Experts of a small language model.
Size: 8 layers, width 128, vocabulary 2048, 12.7M parameters.
Experts: 224 quick GELU neurons an expert, 2 picks a token.
Training: a variant of SOAP for the experts, 516M tokens, 7880 steps.
Below are experts of layer 3 (counted from 0) of a mixture-of-experts language model. Rows are named router (the router's row for the expert), up (a neuron's input weights, with its number) and show model dimensions 0-127. Each number is 200 + 40 x the weight over its row's rms, rounded and kept within 0 to 999.
Before each expert's rows: a language model's description of what the expert responds to; "gets" lists some tokens that make up at least twice as much of what it gets as of all text. This comes from a sample of Wikipedia text that the model never trained on. Tokens count by the router's weight.

# expert 7
What it handles: Line breaks ending infobox fields or table rows before the next dash item, as in Time zone lines; also opening brackets.
gets: "\n", " (", " co", " U", "″", " Pro"
router,157,212,203,173,176,285,178,165,203,170,190,180,182,137,187,174,159,220,264,177,313,190,205,177,257,168,213,183,191,206,117,203,133,205,184,156,177,180,291,210,173,257,255,221,210,221,184,231,224,188,226,182,278,182,109,165,208,212,182,236,237,199,192,120,203,161,241,161,186,193,219,267,117,182,156,141,157,220,227,213,194,214,207,185,201,202,213,165,228,235,187,206,242,205,90,268,202,205,187,204,181,238,191,116,215,179,244,196,260,242,172,185,209,162,149,223,201,172,244,231,197,187,167,137,129,223,222,75
up0,113,197,201,261,207,230,177,157,229,269,146,243,180,228,174,187,209,202,201,155,217,239,171,130,148,227,220,166,202,138,132,209,239,158,169,156,203,159,175,189,199,90,214,150,244,204,226,212,175,180,246,189,137,147,207,220,214,221,197,221,178,226,196,219,186,136,228,239,158,186,250,157,175,237,185,232,286,224,198,125,186,186,92,147,226,148,116,241,225,188,148,212,144,243,196,220,142,174,256,247,159,203,147,168,129,190,283,190,146,194,205,168,148,141,213,147,220,174,232,218,198,192,189,187,230,274,223,207
up1,260,212,181,236,234,199,215,187,173,154,163,213,144,129,139,236,184,139,221,219,130,181,239,179,196,212,233,210,253,112,184,199,193,263,154,231,257,203,190,99,164,223,164,178,136,225,245,308,302,130,212,254,179,244,136,190,173,221,265,215,204,118,237,213,153,144,189,239,149,182,207,227,136,163,159,197,169,247,216,203,200,226,209,215,220,172,219,188,196,197,217,268,172,199,178,267,166,182,246,153,154,236,139,213,205,126,187,219,219,163,226,178,214,210,202,213,231,134,183,195,203,118,159,202,220,256,198,207
up2,159,192,159,278,216,278,156,264,231,169,218,222,211,259,241,174,245,217,169,183,196,218,178,198,163,195,187,243,248,240,235,209,214,173,178,245,177,214,191,205,151,206,220,209,275,239,289,171,199,186,134,269,212,162,181,283,209,200,215,139,201,113,227,125,164,282,213,226,277,238,207,196,226,217,205,195,200,194,158,212,207,208,161,205,213,153,222,314,177,263,207,189,153,171,182,195,147,235,165,208,173,218,204,208,184,176,284,216,188,169,127,211,192,98,138,151,205,153,167,188,174,164,277,225,211,276,182,236
up3,122,187,246,276,266,202,197,120,178,249,228,244,172,160,152,191,185,208,175,153,192,204,193,160,183,175,236,234,238,155,166,148,186,157,197,202,216,115,169,201,125,149,132,187,245,172,167,155,162,140,199,171,195,179,215,151,211,213,209,146,185,251,149,216,248,209,114,205,161,179,181,210,204,174,258,156,122,208,159,141,137,189,249,200,190,162,128,240,223,204,185,216,207,182,259,183,251,170,260,227,223,187,184,183,192,224,245,242,235,180,162,191,168,257,234,226,227,212,127,270,289,212,161,201,173,88,198,215
up4,255,200,174,228,194,206,203,220,226,143,199,245,210,162,254,220,172,174,258,180,203,270,206,270,161,228,174,145,235,241,185,202,242,179,198,198,236,275,258,241,173,198,165,268,173,158,223,258,159,241,253,246,277,275,214,202,196,223,150,187,208,218,124,241,134,204,270,174,193,146,165,235,233,199,169,188,162,171,109,211,277,293,172,262,266,254,188,193,209,238,244,193,224,147,266,231,123,125,208,218,221,247,147,252,190,172,212,225,227,210,179,214,180,200,161,217,227,204,167,246,157,184,210,167,212,121,186,196
up5,145,194,241,141,230,282,175,280,225,283,189,185,128,228,217,197,193,103,312,212,235,255,188,149,167,168,199,166,182,177,171,221,158,224,209,114,115,223,203,158,151,178,219,232,161,224,285,183,214,187,225,198,223,228,150,175,158,216,188,214,252,212,232,146,167,189,187,244,180,214,165,190,154,203,153,192,203,178,195,184,201,254,274,210,222,195,199,175,200,232,191,132,226,219,211,265,242,204,188,207,180,164,188,216,239,264,208,216,171,234,122,151,240,142,181,204,185,142,255,178,117,234,280,181,252,225,153,231
up6,160,184,217,183,182,302,221,209,130,146,267,182,127,160,171,218,237,176,174,229,164,187,287,236,186,236,164,181,167,201,205,234,199,244,231,220,120,228,162,138,193,219,213,220,161,252,211,246,139,204,215,204,139,172,263,191,274,229,188,109,258,189,266,161,170,111,216,220,137,154,174,153,257,215,177,230,189,191,159,210,285,200,221,253,234,205,197,231,180,210,227,189,277,175,234,188,164,240,181,185,181,262,187,185,200,211,167,173,202,180,199,222,249,220,316,165,261,191,189,244,162,166,242,177,219,238,214,147
up7,203,176,217,170,159,170,213,169,206,182,158,254,205,202,217,252,193,145,137,275,186,216,149,179,207,185,114,175,224,173,197,254,185,136,156,218,174,223,210,276,168,136,167,153,260,203,180,201,224,176,228,177,238,128,224,247,244,177,86,192,151,139,201,130,254,186,191,138,169,232,170,273,184,202,194,254,218,175,179,211,192,261,150,205,172,138,140,274,274,185,195,171,220,232,199,218,195,197,170,240,207,175,311,203,253,240,285,174,206,231,207,255,213,242,180,173,202,190,136,181,189,149,224,230,154,266,204,197

# expert 1
What it handles: Common nouns and word pieces after articles, like company, part, country, pro, University, plus the ter inside material.
gets: "ter", " pro", " part", " Pro", " inter", "per"
router,200,184,231,229,132,186,187,179,160,182,254,215,167,107,121,205,144,202,184,140,230,260,213,194,178,262,222,234,252,254,167,152,174,279,207,163,203,147,238,173,139,225,227,216,211,256,196,163,216,273,212,181,267,174,183,173,195,205,186,209,218,159,132,150,176,166,208,130,202,127,116,170,221,205,230,201,133,192,206,231,166,222,150,189,248,155,218,169,234,186,244,221,244,187,135,208,170,234,178,211,164,180,196,212,200,159,231,202,220,284,121,233,268,157,178,259,236,214,274,252,182,123,236,241,160,244,235,162
up1,240,206,193,195,209,216,140,233,162,255,147,226,168,84,172,187,155,173,180,189,256,160,219,171,169,169,191,186,193,203,111,239,219,160,155,216,207,123,253,213,130,165,218,256,232,240,288,206,208,191,252,204,223,261,181,221,168,248,242,162,224,174,200,257,209,229,204,139,190,183,165,216,225,145,184,139,190,164,231,169,230,237,239,252,228,244,128,226,202,212,261,216,313,165,275,263,222,215,255,162,173,179,201,163,155,168,215,200,191,181,199,181,164,236,189,274,146,214,159,220,301,198,269,214,220,191,169,189
up2,223,132,147,144,194,167,262,184,200,163,180,162,166,164,227,213,139,173,189,223,219,183,168,203,186,163,202,197,204,246,229,203,199,220,203,168,191,233,191,267,160,273,178,201,221,291,249,255,159,228,205,171,220,263,251,228,208,204,187,176,243,222,224,211,191,200,107,130,193,208,201,186,212,142,222,154,161,144,225,192,149,223,215,215,157,161,185,116,214,236,229,238,249,188,178,231,184,287,168,256,239,169,258,160,227,229,85,152,168,168,216,265,140,140,132,190,141,219,198,154,291,250,215,198,192,200,151,129
up3,208,224,208,222,172,204,248,246,211,302,253,209,217,201,209,142,216,171,188,166,254,142,234,159,235,251,276,186,211,126,215,189,174,188,197,215,165,170,142,129,150,154,182,124,165,211,213,159,276,231,228,239,254,234,174,199,219,140,176,160,184,139,151,224,191,130,216,262,147,123,149,224,183,143,183,249,207,201,198,175,231,167,189,213,230,219,210,153,187,198,216,196,177,210,270,190,181,179,203,142,145,152,206,227,217,156,194,276,209,188,186,168,191,168,270,122,169,249,227,83,206,235,166,191,200,136,219,125
up4,222,238,234,154,208,86,150,233,205,220,207,153,142,176,192,165,187,193,217,169,171,209,166,178,221,250,117,182,190,205,117,137,169,250,183,234,182,211,238,266,183,230,228,200,190,242,153,242,213,242,215,192,276,215,230,135,155,162,182,269,134,230,148,233,187,180,155,105,190,171,187,192,242,148,161,200,200,192,170,239,226,272,210,212,253,225,182,146,221,159,162,202,238,150,158,150,200,271,177,143,205,170,251,203,240,274,274,184,221,233,216,143,170,170,284,236,171,195,189,229,160,143,217,196,253,153,162,222
up5,156,167,193,196,215,149,205,231,200,184,153,199,238,258,122,148,228,221,159,223,198,153,150,200,151,199,193,269,190,207,184,171,146,213,246,228,145,217,214,181,159,257,285,266,149,173,148,231,222,185,224,142,216,108,116,196,231,196,196,255,231,163,167,191,149,193,169,253,188,212,286,186,176,220,234,214,173,226,172,247,217,167,233,121,230,233,176,151,236,180,313,191,182,175,238,274,168,214,197,184,149,222,180,123,209,191,178,245,205,192,215,192,169,210,158,230,220,212,282,188,218,193,233,164,103,218,223,106
up6,238,179,225,215,210,191,158,186,118,152,224,160,232,182,165,179,195,234,258,181,107,206,151,218,167,194,135,211,231,174,193,225,185,239,161,215,134,258,229,152,232,197,218,163,183,185,168,210,208,237,167,123,214,194,220,171,192,134,163,257,203,226,218,133,206,187,235,197,254,228,172,125,145,145,234,162,241,232,113,252,116,97,192,178,195,207,185,200,178,218,149,151,232,168,162,150,199,212,293,234,262,230,155,201,248,263,210,205,190,215,131,144,227,208,163,161,173,173,221,169,226,249,291,132,182,208,219,181
up7,141,223,254,208,223,174,188,241,238,230,232,144,132,183,106,280,230,240,203,243,180,227,163,179,244,262,174,202,187,262,247,170,206,193,138,198,223,238,243,110,207,202,137,165,197,270,165,243,196,162,202,179,157,183,246,219,261,189,227,211,210,192,203,242,208,172,200,173,303,207,273,124,198,182,196,266,199,221,249,227,223,130,221,144,140,249,193,248,137,247,121,178,189,188,215,248,237,223,207,185,229,228,182,184,193,178,224,146,146,175,140,195,158,154,185,184,162,263,124,194,237,152,260,180,191,204,211,162
up8,236,260,170,174,123,220,199,173,154,184,240,236,179,201,145,212,163,202,123,192,223,209,200,210,170,162,205,175,287,157,222,183,169,197,166,246,200,192,200,78,160,107,178,191,191,227,200,216,250,206,139,257,191,201,157,201,213,216,253,209,198,197,208,157,221,166,225,155,232,174,111,173,242,160,199,207,176,177,173,211,146,192,187,164,155,266,234,173,169,195,214,152,141,189,209,170,184,216,228,208,242,240,203,191,149,202,157,221,207,157,174,241,140,162,149,244,139,288,241,241,310,228,158,196,227,72,170,161

# expert 17
What it handles: Line breaks ending list items, table rows and section headings, especially right after an article title or == heading.
gets: "\n", "==", "===", "---|---|---|---|", "====", " \""
router,195,204,242,148,187,286,236,207,179,148,172,200,162,136,192,178,151,228,225,201,261,186,193,153,277,215,231,248,265,249,132,165,142,206,183,188,189,150,270,170,192,235,265,162,197,187,228,191,260,177,215,201,285,173,101,181,225,148,185,242,234,177,197,170,281,165,212,178,177,164,193,262,196,226,143,157,194,237,210,262,204,212,214,206,211,206,195,201,209,264,178,177,278,193,125,255,239,248,170,204,192,231,165,185,192,193,293,236,274,252,151,154,221,172,175,203,201,143,266,224,244,217,193,203,174,169,205,106
up0,239,115,233,191,100,174,227,200,174,227,143,144,152,167,184,217,234,150,222,183,253,188,226,188,205,200,191,216,192,222,196,143,180,249,181,187,205,222,248,162,186,206,143,154,124,174,284,211,224,154,176,138,112,176,126,129,207,242,181,246,195,212,254,177,190,257,140,206,153,191,148,143,184,255,262,288,201,183,214,179,161,197,166,147,179,233,118,237,184,173,210,196,224,200,163,177,212,268,196,217,223,272,243,171,242,261,233,261,237,211,231,179,209,177,267,180,172,232,208,174,266,226,163,261,187,238,191,249
up1,141,174,230,216,234,248,171,225,232,169,123,220,206,200,197,246,200,204,206,210,272,142,136,217,208,201,241,169,255,147,216,195,226,109,222,216,162,150,182,165,199,140,184,147,178,216,181,167,176,279,222,187,192,157,137,158,190,214,236,231,249,245,160,270,204,210,240,263,132,217,173,285,225,240,143,258,213,177,205,213,211,164,183,206,239,113,140,277,206,228,141,95,217,153,217,149,211,235,217,231,240,167,173,136,238,186,249,155,180,285,219,227,193,167,226,178,222,225,265,176,216,166,156,154,231,187,212,178
up2,205,301,167,235,231,155,252,203,222,279,198,256,237,110,193,166,184,249,238,192,186,205,171,138,163,164,211,133,199,118,204,86,242,121,184,179,238,215,127,230,137,205,169,171,222,240,220,191,241,181,159,175,154,238,182,170,169,171,249,182,171,215,176,211,242,232,283,129,217,165,219,154,213,231,162,215,283,228,193,178,243,209,225,212,252,220,178,182,245,201,167,198,153,205,222,209,156,190,166,238,250,231,230,223,241,250,172,163,179,250,147,232,148,237,257,192,227,172,188,220,175,220,210,177,204,94,155,210
up3,229,199,285,218,236,265,202,274,263,153,269,215,264,244,120,105,172,257,192,183,236,155,134,233,192,204,150,180,120,227,191,210,292,255,224,235,164,256,235,168,153,182,194,113,237,211,151,213,217,205,286,163,209,224,156,198,180,125,177,231,153,176,174,183,222,120,196,181,237,218,230,253,193,148,231,188,177,202,187,218,194,130,190,206,198,134,167,217,170,290,256,189,176,170,203,170,241,256,175,217,177,204,220,190,200,215,227,262,173,206,194,132,234,188,227,191,193,148,189,199,193,245,206,251,212,244,213,222
up4,134,198,177,205,169,220,225,216,278,195,235,175,172,152,176,201,165,169,214,212,219,179,204,213,214,216,218,240,195,233,199,251,189,217,234,196,214,212,184,254,167,199,270,199,159,149,198,267,193,246,272,258,269,238,210,230,155,198,167,174,247,204,121,140,160,213,176,71,156,246,138,198,243,160,191,220,259,188,167,205,172,230,199,224,170,140,193,127,181,235,234,260,233,210,144,221,206,251,254,220,149,202,267,218,220,198,277,144,154,159,246,175,221,248,316,203,202,233,174,192,138,260,234,238,155,174,197,135
up5,235,219,135,213,201,178,202,250,128,157,228,216,173,268,165,218,96,217,217,238,191,195,188,91,162,208,197,154,160,208,143,201,235,206,102,172,247,166,228,186,176,201,256,128,192,200,167,203,203,210,208,134,245,148,180,227,225,201,170,206,238,161,203,207,163,207,150,130,184,198,196,230,247,105,204,179,193,167,226,159,233,248,177,236,301,194,239,247,122,245,204,201,220,203,149,183,187,135,227,218,238,146,250,153,151,177,128,224,223,220,186,211,182,170,174,200,229,231,210,143,161,122,122,159,187,215,164,155
up6,297,184,203,252,179,179,159,273,226,265,222,229,249,221,234,195,235,304,178,204,165,198,188,177,159,223,245,189,198,240,221,236,184,226,183,202,159,191,224,165,197,180,172,243,232,155,181,212,300,189,250,173,263,168,260,163,151,190,169,151,142,190,160,212,197,200,229,278,272,171,186,238,126,208,265,184,207,172,183,139,238,152,231,187,204,168,154,253,178,150,241,192,229,228,243,212,255,168,194,195,141,195,140,152,192,159,261,139,240,198,230,199,200,295,282,192,203,219,119,200,188,229,168,288,186,204,203,196
up7,269,215,248,143,224,194,216,275,270,226,192,241,197,156,253,152,166,255,245,218,259,223,278,192,207,156,260,244,179,248,178,159,192,192,184,163,124,160,165,152,127,232,228,207,194,257,216,117,161,236,181,200,186,143,164,259,206,193,154,191,163,138,279,172,192,140,254,221,177,202,92,123,261,177,166,193,209,232,205,198,233,180,173,246,242,228,200,157,143,201,219,204,203,263,178,187,166,228,239,268,196,208,216,252,215,198,186,176,187,209,205,147,139,180,200,234,158,172,223,128,210,151,210,282,205,212,203,233

# expert 47
What it handles: Sentence-final and abbreviation periods, apostrophes, closing ). and heading equals signs, like Ph.D, etc., Conn.
gets: ".", "'", ").", "===", "/", "\""
router,160,215,250,150,191,251,268,195,224,137,156,174,82,172,211,124,177,266,238,156,225,178,189,210,245,206,258,188,211,258,145,126,183,181,153,209,144,156,192,181,196,204,234,196,215,196,217,231,216,241,249,243,260,257,142,193,190,126,251,187,224,183,166,170,272,159,270,148,214,193,158,209,211,253,160,153,157,223,214,204,182,289,177,107,165,246,157,220,256,190,220,205,266,220,121,255,206,237,199,245,275,190,164,211,232,147,218,249,191,269,188,174,205,202,198,210,197,174,220,198,207,152,165,217,182,225,234,193
up0,165,221,195,201,246,245,182,270,159,235,252,306,199,249,244,176,254,181,248,175,116,218,153,236,206,203,211,192,182,179,227,149,209,168,253,201,185,246,281,268,191,157,257,187,224,207,204,117,197,176,179,259,160,201,237,200,177,155,189,125,229,120,231,194,213,197,246,145,222,198,187,205,247,203,308,250,187,231,208,194,144,176,122,200,221,230,181,171,212,215,190,226,226,143,232,173,222,222,181,195,206,276,180,240,202,182,210,253,212,178,298,163,147,145,170,182,247,206,230,202,245,149,173,159,282,134,226,177
up1,169,175,165,152,220,174,191,179,136,211,72,254,185,201,224,167,178,223,201,144,233,136,238,240,154,224,200,220,201,211,230,214,183,188,210,227,181,132,269,200,239,231,230,181,258,166,185,188,196,225,149,88,198,137,187,164,137,259,229,159,139,207,165,145,256,175,204,206,205,244,235,254,189,200,220,263,183,218,160,239,211,167,202,129,163,196,264,227,191,151,239,202,243,156,190,163,139,153,196,287,178,137,173,212,256,187,267,270,262,232,230,193,245,256,267,193,209,215,197,259,164,267,195,202,198,182,210,214
up2,259,204,192,175,170,283,217,207,272,219,213,115,132,219,204,227,162,268,240,224,175,207,217,176,212,237,251,256,221,247,185,191,159,187,151,259,226,167,210,223,242,183,242,144,159,227,202,238,183,279,212,242,160,166,172,256,125,238,163,126,227,161,214,205,245,192,182,184,200,149,228,209,260,146,185,303,183,234,173,165,173,190,194,263,202,178,230,222,206,213,147,272,212,96,297,231,195,258,212,214,190,194,251,213,228,243,181,181,194,250,187,254,203,159,226,295,216,165,209,155,235,220,146,217,150,206,188,206
up3,205,170,197,156,186,168,161,211,201,204,240,198,224,172,200,206,155,235,248,247,230,245,195,221,218,239,104,191,146,187,156,263,199,187,248,229,181,127,201,239,205,238,145,182,200,192,147,214,219,214,192,255,238,205,252,216,120,130,249,230,188,241,160,204,170,216,136,209,109,248,158,172,179,181,282,200,211,237,155,215,244,183,291,329,161,163,175,247,199,145,154,228,184,144,257,207,213,211,225,141,219,204,202,174,194,244,237,196,144,174,179,165,190,199,129,269,223,239,248,198,187,315,207,222,195,211,157,173
up4,189,161,213,190,98,164,173,187,236,224,212,225,256,174,211,166,256,263,239,221,245,214,208,194,188,255,216,236,260,219,270,183,157,192,175,203,210,179,187,229,244,219,156,234,241,215,211,172,222,243,156,245,198,302,133,237,182,291,145,222,161,209,183,161,230,201,262,238,209,218,86,197,203,181,221,197,186,271,82,217,209,150,182,221,175,178,141,177,231,233,178,236,154,231,218,243,188,126,216,141,228,167,178,204,227,214,152,140,238,172,220,192,261,138,148,210,192,246,198,210,182,190,161,123,234,154,257,164
up5,206,276,219,166,166,192,174,183,180,214,289,197,217,182,221,219,137,197,224,149,207,243,209,206,210,232,140,191,177,183,244,178,176,266,149,198,251,151,262,224,182,210,222,211,250,185,218,181,85,257,112,204,136,194,206,140,238,193,242,111,228,144,253,256,186,179,173,167,207,202,219,231,255,251,183,236,227,233,234,169,205,178,199,144,181,203,202,131,160,145,166,173,149,193,253,122,177,272,151,174,241,212,203,264,231,283,194,206,197,237,197,204,267,158,200,248,249,265,232,254,228,250,213,170,198,216,151,242
up6,186,167,156,211,312,226,253,188,257,193,119,229,171,161,209,176,184,231,164,196,211,274,215,235,218,191,145,212,183,236,145,196,254,185,196,146,181,206,219,185,226,254,250,142,225,186,190,161,241,194,278,204,264,170,213,177,146,201,304,250,180,159,245,136,171,226,225,268,264,209,196,196,154,155,209,196,215,181,210,214,145,200,207,269,241,313,234,214,246,207,127,229,216,137,158,228,183,181,154,218,185,176,225,116,160,222,209,179,246,171,195,148,265,183,258,242,246,151,193,243,195,249,214,215,175,151,218,188
up7,241,184,164,148,279,142,190,171,168,210,208,120,186,183,236,268,161,215,170,253,208,215,185,208,166,232,159,115,207,238,143,217,160,227,193,137,265,238,136,207,207,165,154,199,134,233,202,251,187,218,146,202,147,184,168,200,203,128,155,216,249,176,186,214,200,259,208,159,176,148,270,246,152,125,190,171,184,254,182,234,98,184,199,193,250,223,148,165,166,165,240,184,186,199,215,223,207,249,240,192,121,189,156,210,230,192,165,196,223,274,324,148,187,200,154,218,178,244,211,276,230,177,166,164,175,195,187,197

# expert 26
What it handles: Single capital letters inside acronyms and country codes, as in UCI, FIA, AIDS, CVT, GER, URLs.
gets: "C", " C", "P", "A", "T", "B"
router,207,166,198,144,166,247,170,199,217,163,142,157,167,150,161,189,129,234,194,154,240,188,177,232,229,175,204,218,221,302,165,144,185,196,226,134,186,126,221,165,137,209,214,160,209,180,199,221,226,164,219,123,226,205,84,215,164,155,214,238,290,155,165,138,177,183,220,161,113,182,181,227,227,153,171,135,168,227,261,214,189,238,162,218,163,198,183,226,227,199,210,215,198,205,105,273,237,298,139,271,230,213,211,202,248,185,268,172,222,174,136,157,225,204,192,235,251,195,193,250,192,222,196,168,214,183,233,191
up6,207,183,217,205,273,236,205,258,159,161,182,203,180,170,278,186,196,205,250,207,218,269,237,203,234,202,189,184,159,204,208,268,150,169,164,247,216,213,147,228,155,184,271,220,216,198,149,219,207,193,240,162,305,217,245,219,239,216,124,233,190,188,250,202,132,183,191,190,206,184,265,199,206,218,218,262,69,184,168,175,175,251,147,291,212,212,185,248,170,182,142,220,218,161,251,226,229,216,176,218,216,261,141,223,230,209,246,168,274,198,213,172,140,164,216,182,234,246,178,256,199,238,174,261,164,281,286,161
up7,101,210,229,257,211,245,187,225,272,209,237,237,203,223,179,207,193,264,162,194,230,181,168,164,234,214,107,291,240,167,159,247,148,183,167,270,101,130,227,197,198,261,163,153,202,227,191,124,206,170,199,176,190,189,179,222,239,132,146,197,136,236,137,192,228,221,215,226,234,180,186,264,163,209,237,215,230,292,204,209,173,224,174,241,201,182,138,275,190,140,152,179,172,227,233,202,168,217,201,154,147,215,190,134,224,189,118,244,213,214,179,196,150,174,182,210,142,185,118,151,175,183,196,184,244,243,200,193
up8,203,176,216,254,130,149,240,148,177,196,285,185,217,197,170,209,168,174,179,235,177,226,176,184,218,208,268,217,231,116,241,175,170,185,223,194,217,188,243,258,189,160,189,166,158,178,301,249,159,215,225,207,176,165,187,191,204,251,245,172,222,165,179,171,284,206,228,218,182,242,125,242,207,189,249,166,165,171,159,221,263,124,270,195,198,192,110,265,211,117,202,243,159,175,261,201,157,195,135,138,154,213,257,150,165,223,146,102,186,246,230,206,214,188,193,180,186,174,182,172,214,234,282,252,179,157,206,237
up9,194,236,157,193,212,235,216,217,193,258,165,254,198,126,214,204,162,172,245,140,247,233,154,262,230,191,217,132,147,205,236,214,227,154,249,131,215,141,175,267,171,194,213,225,233,230,259,221,223,160,245,222,177,250,167,235,183,217,169,224,258,137,173,187,248,239,185,247,184,208,171,254,145,196,237,217,153,277,210,156,143,208,232,247,212,151,180,292,188,196,266,98,185,134,97,166,244,247,198,258,255,205,212,204,254,155,239,154,201,159,221,192,199,205,171,260,191,243,255,265,182,173,210,215,199,210,231,220
up10,160,239,185,246,165,243,202,174,191,217,210,229,226,238,226,220,186,208,244,256,217,129,184,204,158,178,187,169,187,215,174,175,171,180,216,235,215,206,245,179,204,255,251,181,228,212,201,249,215,297,111,251,163,142,210,132,95,171,189,256,239,174,149,203,228,179,210,187,226,231,123,263,229,239,127,176,166,166,224,222,199,196,265,186,119,140,137,221,217,197,236,206,159,122,105,205,319,202,249,192,144,206,138,217,218,234,142,202,255,196,229,247,214,233,199,208,225,202,238,207,217,176,157,165,262,163,225,225
up11,239,261,152,205,162,162,227,222,289,243,215,177,236,182,206,182,187,252,219,141,204,223,221,205,284,161,201,121,171,196,201,159,276,161,208,270,178,251,209,219,177,184,219,171,177,218,181,252,245,239,255,205,279,274,249,230,187,157,162,195,238,175,204,218,155,235,243,240,170,251,222,148,186,167,218,165,181,259,177,182,191,177,163,200,218,181,142,157,271,207,110,200,231,143,202,169,223,244,197,163,204,218,154,172,209,237,221,206,160,225,237,86,118,250,140,131,143,209,211,252,173,224,210,242,183,159,207,130
up12,261,190,241,179,215,205,214,174,130,198,228,128,196,211,227,168,180,183,201,233,173,219,217,167,129,283,207,318,221,208,201,229,209,202,131,248,210,240,265,208,247,221,230,170,219,151,252,233,177,264,198,209,267,244,156,167,175,184,207,217,184,140,170,207,146,247,176,109,198,203,228,237,283,214,203,135,225,271,288,202,186,230,197,217,215,221,308,207,130,178,226,155,212,209,167,146,246,202,202,191,203,149,183,198,164,194,125,247,252,176,209,186,171,186,142,163,212,180,275,213,168,206,133,139,203,223,153,227
up13,284,158,191,160,151,220,243,221,210,173,167,241,171,246,193,260,146,155,268,231,156,156,157,200,246,179,190,212,213,196,210,232,175,190,206,187,151,211,202,229,222,167,112,262,190,176,199,170,258,156,183,171,209,153,198,168,204,223,173,226,186,210,203,211,197,223,179,163,150,269,189,178,99,300,144,183,148,246,266,194,189,231,261,248,278,140,269,225,152,223,258,110,164,253,254,250,186,240,128,185,188,135,218,240,193,207,211,195,223,247,200,123,213,169,228,185,175,164,222,235,197,226,230,213,145,228,224,264

# expert 39
What it handles: Word starts or pieces right after the, a, an, his, like x in anxious, cl, family, species, Canada.
gets: "x", "ph", " ex", " first", " not", "ex"
router,201,251,270,222,127,199,210,227,165,189,198,220,198,164,183,191,141,221,211,123,197,265,139,184,192,192,280,177,283,263,200,136,146,235,196,171,147,97,238,180,157,146,273,193,188,219,171,195,231,200,157,183,228,244,194,187,169,117,171,203,239,203,236,169,293,182,262,168,182,175,151,159,165,212,200,219,174,185,185,169,203,212,163,161,247,127,180,194,221,291,222,150,167,86,183,246,264,197,175,195,197,184,222,175,175,212,231,188,235,212,168,159,224,160,242,189,276,201,227,177,231,143,197,221,116,203,187,195
up1,203,222,170,237,205,254,262,194,168,239,267,203,211,216,220,166,189,169,147,228,225,128,153,241,223,226,271,174,266,226,218,268,192,279,176,143,144,183,229,107,232,215,226,232,201,220,206,233,177,289,146,211,215,220,247,101,273,183,217,177,174,217,187,189,275,231,260,128,212,164,251,232,193,226,180,285,204,245,224,205,255,208,89,218,214,122,277,231,161,233,197,198,187,216,179,162,214,234,197,155,189,188,153,193,165,213,221,212,201,235,159,201,221,175,226,202,290,251,237,178,175,189,191,234,241,185,186,225
up2,254,203,235,239,211,159,194,194,187,201,163,144,240,240,221,162,126,241,185,209,126,201,142,114,252,206,177,263,227,189,155,219,187,158,254,187,235,177,219,219,213,231,188,233,222,193,188,199,238,180,109,172,209,199,241,214,185,277,248,226,190,178,183,233,171,189,218,159,147,241,243,198,109,203,153,200,110,217,220,203,174,214,201,187,180,255,158,271,221,253,165,177,186,166,261,209,192,258,191,274,186,205,183,291,188,160,236,142,160,181,319,155,137,126,217,189,153,171,226,194,140,190,266,212,221,249,169,227
up3,203,184,218,263,171,138,219,227,205,184,206,153,156,187,228,197,170,218,237,238,135,141,161,190,197,190,245,212,221,277,197,243,238,218,205,187,150,183,260,221,216,202,209,172,194,258,300,225,256,206,188,218,205,195,157,185,148,239,160,194,214,181,157,200,167,220,193,209,185,170,161,185,217,215,251,218,150,257,137,215,229,250,170,226,221,174,187,184,165,240,234,184,141,118,232,202,137,188,244,222,265,158,155,187,246,168,174,274,249,223,143,189,278,208,244,123,242,299,160,169,318,153,185,123,163,184,148,249
up4,208,236,158,195,284,212,221,244,133,160,175,226,250,199,243,133,206,232,209,162,210,243,189,192,162,172,204,164,223,128,170,203,252,245,228,281,150,155,196,215,170,241,296,238,196,230,194,226,193,169,258,190,214,223,187,152,225,181,210,167,231,184,211,110,154,149,131,179,199,209,164,284,147,253,249,210,214,225,185,135,206,169,220,265,191,177,209,188,182,250,137,236,195,210,199,176,138,271,224,204,181,270,245,181,213,117,235,221,257,277,205,116,194,264,243,232,168,198,215,249,116,196,172,224,186,163,203,203
up5,201,256,207,203,243,221,188,253,184,161,207,182,155,251,193,168,229,230,127,229,187,152,205,227,134,286,147,173,206,214,185,279,224,126,223,185,173,243,231,192,258,147,210,191,186,206,249,186,190,193,232,193,157,219,233,273,199,229,192,198,222,81,149,196,205,269,255,210,213,233,90,194,199,230,241,230,133,175,208,299,175,254,181,221,178,165,280,173,253,202,190,181,224,175,246,179,177,230,187,129,208,189,132,179,216,221,223,230,138,135,153,217,137,194,207,198,220,240,210,190,245,245,227,139,260,136,228,204
up6,171,180,215,199,142,177,171,234,237,251,219,159,162,185,199,184,265,189,171,210,190,149,195,221,201,217,223,263,263,228,210,222,116,241,215,239,187,159,166,150,192,194,144,163,324,245,260,188,265,207,133,214,205,209,196,234,208,144,188,206,144,200,197,245,168,213,192,190,167,192,110,257,208,221,217,189,203,138,171,146,155,185,289,165,208,204,258,247,183,168,162,230,181,149,204,178,240,264,274,153,280,214,231,209,219,171,182,242,171,202,242,109,246,106,157,217,200,202,241,223,244,190,203,239,193,132,269,175
up7,228,224,191,226,210,221,175,177,180,242,220,160,192,220,150,147,207,116,236,246,212,264,179,213,242,239,191,179,193,138,192,118,174,185,196,207,199,180,139,200,163,169,206,104,197,199,110,254,261,180,194,248,212,149,167,188,224,171,232,271,176,224,289,204,188,228,209,190,220,103,195,147,251,207,246,154,217,272,257,162,152,232,227,153,169,233,243,148,136,173,154,162,187,189,201,202,190,178,155,150,206,128,110,167,209,172,183,159,249,232,219,164,132,193,187,162,199,207,263,228,155,204,172,279,239,210,210,132
up8,212,175,215,170,169,216,255,238,221,216,203,136,185,215,233,148,143,240,206,224,182,232,198,193,140,186,237,178,229,163,200,171,218,164,205,144,260,172,276,284,233,109,158,221,161,288,214,234,182,207,217,183,187,163,239,256,162,183,284,181,215,237,213,188,246,233,160,144,155,189,191,293,254,208,214,141,205,217,217,168,109,185,283,156,203,143,233,157,209,183,188,136,243,215,194,256,178,203,218,245,186,299,225,207,185,212,146,208,182,176,246,191,212,185,195,210,200,176,239,218,288,157,280,181,129,202,238,136